Weights of a small mixture-of-experts language model, trained from scratch on English Wikipedia: a variant of Adam for the experts, 392M tokens.
Below are experts of layer 2 (counted from 0) of a mixture-of-experts language model. Rows are named down (a neuron's output weights, with its number) and show model dimensions 0-127. Each number is 128 + 32 x the weight over its row's rms, rounded and kept within 0 to 255.
Before each expert's rows: "comes before" lists some tokens at least twice as common just after its tokens as in all text. This comes from a sample of Wikipedia text that the model never trained on. Tokens count by the router's weight.

# expert 215
comes before: "a ", "an ", "been ", "also ", "not ", "be "
down0 [130 125 148 185  74  96 153 164 105 122 141 115  98 103  96  55 146  85 123 127  93 130 130 173 128 126 121  66 165 127 132 129  91 170 136 102 115 117 156 140 142 149 152 122 120  87  85 157  74 109 161 189  79 145 194 114 138 158 117 144 117 135 182 156 110 120 114  98  74 114 158 135 122  57 102 151 164 138 142 140  86 114  44 151 100  79 143  83  79 136 127 141 107 166 146 134 185 118 122 136 121 102 126  78 151 150  64 132 191 107 140 158 128 123 171  90 109  98 129 107 170  57 114  73 140  93 190 137]

# expert 153
comes before: "the ", "a ", "he ", "his ", "they ", "it "
down0 [117 160 126  72 124 110 116 140 130 146 136 131  96 132 106 167 128 110 131 137 143 101 124 109 191 136  98 139 147 100  91 145 129 172 159 176  67 198 153 106 162 151 143  98 165 110 159 161 139 128 104 179  78 172  66  71 126 127  98 126 130 148 119 129 176 175 128 140 140 192 133  94 128 120  77 158 143 100  90 183 119  90 164 140 120 163 121 112 113 119 131 109 183 113 129 157  76  82 114 109  50 148 120 160 138 138  92  90 211 136 122  78  82 104  83 162 155 131  93 156  78 163 100 167  65 142  86 150]

# expert 31
comes before: "| ", ".", "|", "–", ",", "% "
down1 [117 152 110 178 132 103 103 182 141 146 157 124  70  99 130 145 135  99 161 188 100 107 132 137 130 153  95 123 157 108 162 123 139 159 131 112 129 113 139 156 114 111 170 102  67 104 124 138  25 131  69 168 139 133 109 181 132 102 134 125 122  81  70 125 131 122 116 155 204 152 172 201 121  96 154 224 134 152 140 129 143 191 161 103 129 116 166 156 149 152 105 119  73 180 141 172 120  99  78 137 130 125 188 143 112 107 108 114 149 143 110 117  79  84 119  92 199 117 138  78 120 141 116 107 163  94 133 146]

# expert 103
comes before: ", ", ". ", "er ", "ed ", "ing ", "ed"
down0 [170 161 167 161  52  98  87 106 184 216 187  76 150 124 120 101 127 112 151 118  97 138 121 108 117 124 139 107 154 130 111 106 128 151 113 155 175 179 111 107 131 124 217 101 117 163 131 144 101 156 188 184 120 196 137 105 119 164 126  92 157 193 103 142 175  93  78 143 100 123 148 104  74  79 143 143 115  96  84 154 109 117 125 146 137 161 130  69 112 140 116 125  91 112 137 126  83 125 143 186 136 113 113 186 181  86  87 124 129  90 103 165 140 102 109 143 158 141 103 156 152 124 119 137  91 105  91 169]

# expert 32
comes before: "–", ")", ") ", ".", ". ", "), "
down3 [127  72 134 134 106 144 114 127 142 155 128 192 154 142  38 110 112 111 141 118 117  94 109 108 176 135  82  98 112 110 139 131 144 165  70 167 113 168 109 162 123 123 112  70  93 147 157  50 171 131 133 137 152 117 149 170 108 157 164 125  95  77 127  76 176 156  73 108 111 133 149 153  97 136 115 172 173 101 154 139  73 152 204 118 152  53 127 141 144 119 136 186 114 139 149 124 136 104 128 172 111 115 112 112 181 156 116 195 135  93 129 143 151 179 122  89 125 133 111  98 205 130  61  82 130 143 152 141]

# expert 200
comes before: "The ", "In ", "He ", "It ", "This ", "\n\n"
down0 [126  73  93 156 181 143 104 135 127 162 188 158 173 105  97 105 173  87 119 173 124 140 122 137 213 111 129 110 152 139 127  87 143 114 156 127 132  81 124 129  96 137 123 131 141 148 196 125 153 165 167  90  56 147 155  86 103  79 159 106 169 187 164 180  82  68 109  96  98 129 137 174 136 108 112 105 160 158 118 109  96 112 133 144 168 108 118 115 159 107 119 156 126  90 109 136  84 169 137 160 184  82 100 153 147 101 130 164 101  68  96 158 144 103 122 133  68 130 101 108 150 166  71 139 159  89  61 135]

# expert 80
comes before: "the ", "a ", "his ", "be ", "their ", "an "
down0 [102  90 135 112 129 185 164  88 153 138 106 124 110 134 113  90 165 119 154 129 142  98  78 177  67 118 151  74  97 151  98 147  54 156 111 140 149 166 139 132 147 115 107 149 142 126 109 114 111  82 145 185 127 110 181 187 126 182 103 179 154  75  79 106 169 131 128 120 173 129 122  60  89 134  90 127 124 107 117 122  77 117 123 100 135  98  72 112 151 120 183 112 177 167 154 120 151 129 112 166  80 128 165 131 135  36 129  97  98 164 106  92 172 119 113  97 127 154 116  67 115 156 168 190 174  96 145 135]

# expert 71
comes before: ", ", ". ", "|", "-", ".", "'"
down0 [ 89 101 143  89 157  66 159 100 174 143 178 172 167  79 132  66 141 124 117 144 113 124 111  89 133 125 174 165 160 129  84 132 177 170 116 122 138 164 121  97 162 115 178 133 153 119 140 118 183  46 106 174  85 115 110 119 111  76  99 102 133 141 183 123 131 132 110 154 120 157 125 189 163 140 117 118  82 114 173 147 182  94 152  91 164 119  99 117 118  73 107 146 150  85 192 105  87 132 145 122 104 108 156 244  95 116 133 127 131 150 143 170 156 153 136 119 142 137 132 137 102 134 177 155 101 173 172 115]

# expert 214
comes before: "the ", "a ", "his ", "he ", "an ", "their "
down0 [141 148 146 101 156  85 104 106 165 140 136 100 154 157 137 145 129  77  97 184 143 152 165 117 204 146 114 112 166 102 149 135 138  77 127  97  32 143  89 148  65 128 145 167 157 125 155 148 147 131 109 107 104 117  92 112  91 139 142 108 189 129 103 178 122 149 147 155 131 232  83 115 142 169 155 161  93 130 106 165 144 103 179 110 144 147 114 131 198 146 105  79 115 166 175 132  81 111 144 168 103 126  92 118 126 132 136 174  93 166 142 118 111 204 143 146 120 162 138 204 102 172 105  98 152 114 136 117]

# expert 51
comes before: "| ", "–", "|", "; ", "(", ") "
down0 [155  45  59 126 170 174 150 103 152 145 109 136  92  90 159  54 128 118 128 159 101 118  95 144 167 162 123 102 170 132 114 123  92 122 128 140 113 117 194  98  88 161 161 121 170 186  89 159 150 163 171  60  74 116 116  81 112 146 106 131 126  99 149 143 155 123 174 116 113 113 118 143 137 135  70  88 173 146 115 120 106 100 134 120 171 130 129 113 129 142 119  99 125 131 173  71  98 121 118 151 136 106  75 106 174 128 126  76  87 142 108 166 162 154  80 138 133 162 164 153 180 175 159 165  45  86 124  93]

# expert 248
comes before: "was ", "is ", "had ", "has ", "were ", "also "
down0 [105  94 125 103  99 106 157 143 124 128  94  76 152  74 140 117  94 102 132 118 132  91 123 151 158 109 116 146 114 132 134 148 106 158 137 148 133 117  97 202 142  99 151 154 132 127 110 192 105 139 116 123 100  72 119 109 115 156 154 175 193 123  33 130 127  89 158 144 135 135 149 114 115 142 101 160 142 121  83 114 133 136  71 116 199 171 149 127  86  81  72  74 125  90 155  71 140 122  74 218 151 159  90 141 128 129 174  85 157 141 108 113 160 130 157 139 159 118 168 132 154 144 122 234 117 188 135 140]

# expert 39
comes before: ", ", "\n", ". ", "; ", "-", "as "
down0 [150 133 103  77 144 115  84 156  86 106  99 172 109 132 144 156 100 134 132 139 181 116 151 121 108 130 122 154 151 138 207 125  94 125 169  93 122 106 109 130 113  91 107 152 138  89 109 125 138 167 137 121 174 152 117 144 194 102 170 144 128 151 121 130 142 162 183 115 192 146 148  57 111 122 131 189 115 127 127 132 152 199 122 155  27 173 153  70 161 161 167  91  68 120 132 155  92 145 145  82 140 126 149 119  86 113 186 155 139 109  89  57 139  63 123 131 139 108 122 101 113 113 153 192  99  81 146 104]

# expert 64
comes before: ": ", "\n", "==", "by", "===", ")"
down0 [ 97 116 131 130 132 167  93  85 158  92  86 204 198 170 103 125 136 110 136 147  99 201  45 130 140 184 102 127  82 130 156 151 139 181 108 136 148 139  98 126 159 140 121 115  62 133 190 143 158 125 133 106 139 107  93 102 135 159  94 178 123  69 162  90  75 138 174 119 118  97 179 105 123 166 118 191 149 148 144 154 108  60 147 140 112 115 151 179 126 110 125  81 101 137 177 175 135 145  73  74 134 149 134 126 143 128 123 142  93 151 114 167 141  86  85 152 147 132 114 137 139 146  51 139  96 154 114 141]

# expert 73
comes before: "a ", "the ", "of ", "in ", "located ", "is "
down0 [128 159  72 137 163 139  64 152  93 169 170  56 129 170 126 119  79 102 133 133  68  65 185  91  52 100 105 202 128 148 163 111 120 111 149  97 170 110 106 133 124 127 156 123  81 149 121 172 100 141 174 192 155  91  70 126 118 127 101 158 149 108 152  95 103 121 130 110 121 121 105 150  94 109 146 148  91 119 118 158 153 164 112  96 139 101 138 131 184 127 165 104 132 117  81 110  91 160 147 153 128 107 144 142 147 228 118 111 114 137 139 153 140 129 140 100 169 167 170  90 176 164  86 150 138  85 174 110]

# expert 98
comes before: ": ", "\n", ", ", "==", "by", "/ "
down0 [158 100 122 114  99 108  98  83 125 167  97 138 151 161 143 131  99 132 103 130 184 139  86 118 151 255 183 120  74 135 208  92  93 143  70  67 135  92 136 143  95 133 122 105  99 104 106 134 138  92 139 175 157  83 169 136 160 125 151 148 104 106 140 134 127 129 170 159 130 137 111 117 137 103 118 119 141 131 146 145  34 115 111  91 153  91 131 120 146 143 164 146 171 156 136 131  97 107 114 138 182 143 129 120 113  24 134 140  98 112 188 167 163 108 107 117 117 132 160 132 168 140 117 184  80 139 155 164]

# expert 149
comes before: "| ", " ", "Votes ", "• ", "|", "Party "
down0 [107 155 159 147  78 130 166 150 169 103 121 156 121 121  95 192 100 142 146 144 160 136 132 184  87 154 105  93 173  86 136 142  98 153  96 109 178 109 109 121 169  85 104 157 167 131 133 140  86 142 128 184 120  98 132 162 116  95 142 103 185 154 125 107 152 103 104 164 100 153 148 126 175  95 112  83  81 151 102 176 170 154  61 118 167 139  89 150 146 110  98  99 117 162 147 175 139 191 107 183 110 115 101 122 109 125 157  39 135  90 106 150 157 149 122 170 149 128  91 179 158 163  88  56 189 155 159 138]

# expert 34
comes before: "the ", "a ", "his ", "an ", "their ", "her "
down2 [119 125 138  84 109 133 137 171 124 170 145 159 198 204 143 117 163 109 176  97  99 158 118 104 117 171  94 118  78 123 110 125 171 132 116 177 136 115 151 147 149 176 143  85  97 120  56 187 166 148 163  98 156 116 181  96 145 147 116 205 161  83 137 137 119 158 132 179 168 143 108 131 172 107 166 128 111 130 159 130 153  97 120  41 124 102 131 206 143 118 114 146 125 165 130 129 129 111 168 168 163 137 183 110 143 125 168 119 155  96 139 164 201 136 112 130 114 105 185 140 125  99 146 162 191 152 139  94]

# expert 136
comes before: "\n", "\n\n", "==", ": ", "===", "Total"
down0 [175 126 130 133 103 181 123 137 142 134 123  98  31 133  86 164 103 118 115 144 126 103  86  52 220 147  98 149 126  69 183 102 156  58  61 131 145 102 149 110 101 108 124  79 168 173 166  77  95  81 133  76 108 134 138 113 122 158 137 179 103 136 128  91 138 151 142 110 184 131 103 176 148 102 123  74  78 113 132 159 104 150 128 146 102 141 147 152 147  76 109 157  99 113  98 167  79 128 142 126 156 148 141 126 160 163 167 126 122  60 132 143 135 137  71 149 157 118 117 110  97 153  97 128 101 166 150 115]

# expert 176
comes before: "–", ".", ", ", ",", ") ", ")"
down0 [113  73 173 146 190 104 141 175 153 194 121 113 145 129 160 131 138 163 110 132  67 107 137 141 155 145 106 100 114  46 144 167 141  90 135 120 150 102 103 148 111  92 149 150  87 144 143 135 149 173 187 189 150 128 101 156 127 102  66 103 117  83  89 135  63 141  92 152 155 172 114 139 129 147 136 212 127 135 140 158  91 136 195 108 106 143 179 161 103 165 129  90  78 108 154 114 172 146 159 174 109 147 100 164 137 199 159 116 109 168 180 144 161 132  74 157  92 163 118 117 155 159 154 143 121 145 117 121]

# expert 109
comes before: "s ", "\n\n", "t ", "s", "was ", "re "
down0 [ 97 104 131 194 125 123 141 113 130 161 150  96  74 119 172 156 126 147 171 144 139 124 131  78 176 215 133 133 111  62 156 114  95 174 145 102 177 109 149 137 195 131 127  99 150 108 156 164 119 130 106 160 167  95 131 113 120 100 196 105 177 121  77 138 179  75 157 172 145  93 148  86 178 135 143  97 130 149  70 144 129 170  98 153 132  81  77 159  93 158 113 164  93 136 126 148 111 126 155 138 118 143 190 106 145  76 114  60  81 121 100  91 102 151  92 117 131  82 146 113 185 105 132 104 169 129 143 154]

# expert 68
comes before: "–", "| ", ", ", ".", ") ", ")"
down0 [113 130 194 126 102  98  58 149 115 180 108 124 182 121 152 160 183 134 154 107 175 128  94 103 107 148 137 160 128 101 146 128 185 152 151 199 192  88 150 160 160  91  83  87 161 142  87 111  99 117  89 161  98 139 137 133  80 123  66 116 169 128  72 131 130  84  84 107 108  20 128 116 105 123 119 167 113 133 118 106  86 159 157  99  78 140 129 136  98 117 128 163 119 139  85 131  92  69 117 110  96 138 142 143 148 122  99 105 197 110 113 150 147 184 131 113 153 115 158 163 122  96 129 116 115 152  89  71]

# expert 179
comes before: "\n\n", "s ", ", ", ". ", "\n", "."
down0 [130 160 130 161 106 109 175 157 118 210 132  27  91 147 150 165 103 119 128 115 135 160 131 103 142 106 127 150 106 142 160 102 151 102 183  69 127  93 162  78 149  85 110 159 156  87 152 148 102 121 160 119 125 159 143  75 164 117 150 145 104 146 115 113 107 112 157  99 103  73 109 195 110 125 170 115 145 147  80  77  95 156 126 113 124 159  82 123 127 157 215  93 170 161 118 176 101 120 145 144  94 162 151 104 121 108 122  86 107 116 192 155 147 116 109  94 111  69 173 132 182 145 166 179 175 156 131 115]

# expert 194
comes before: "| ", "|", "0 ", ".", "–", " "
down0 [127 103 158 121 178 107  56 137 123 152 108 159 152  97 156 188  70 125 129 189 114 113 120 167  86 124  81 137 140 128 128 146 155 112  66 147 124 130  83 122 102  74  93 155 100 112  54 163 190 120 134  97 151 102 162 127 175 153 148 215 150 177 134 138 126 134 148 126 141 125 125 155 113 130 123 160 152  99  80  93 162 102 172 176 106 153 129 164 158 173 122 132 153 116 117  87 111 129 124 140  89 148 154 146 120 111 137  68 130  55  72 151 133  85 175 146 168 118 124 125 103 146 183  90 189 169 111  75]

# expert 3
comes before: "and ", "of ", "in ", "was ", "for ", "("
down2 [125  84 146 113 145 125 147 125 163  63 107 141  85 146 171 119 116 128 112 100 128 119 126 122  68 140 113 141 137 167 183  86 108 168  64 199 154 157  83 122 129 101 150 118 116 138  33 110 129 116 126 124 124 140  53 122 111  84  60  94 193  96  59 123 121 187 161 112 101 173 185 152 124 132 125 147 110 158 121 124 109 138 106 161  93 143 148 144 125 143 145 150 148 147 120 200 142 131 164 136 126 104 124 140 126  80 144 122  72 158 168 155  99  71 145 128 114 103 189 172 166 104 106  87 130 124 146  54]

# expert 88
comes before: "| ", " ", "|", "votes ", "Candidate ", "Republican "
down0 [ 74 146 149  81 129 191 171 174  78 140 130 101 109 170 135  80 128 133  98 126 102 180 127 136 110 113 142 170  97 102 115 141 113 143 125 177 150 146 150  88 164 132 181 135 125 147 142 107  63  61 107 122 207  72  98 110 113 113  64 172 141 115  75 111  95 107  97 127  86 137  98 170 188 122 114 131  96 109 169 114 159 135 191  68  90  89 119  75 103  90 183 145 144 170 109 121 186 104 121 156 122 104 137 139 133 156 155 109 154 114 145 125 129 172 153 160 148  97 147  94 105  95 156 179 126 180 113  99]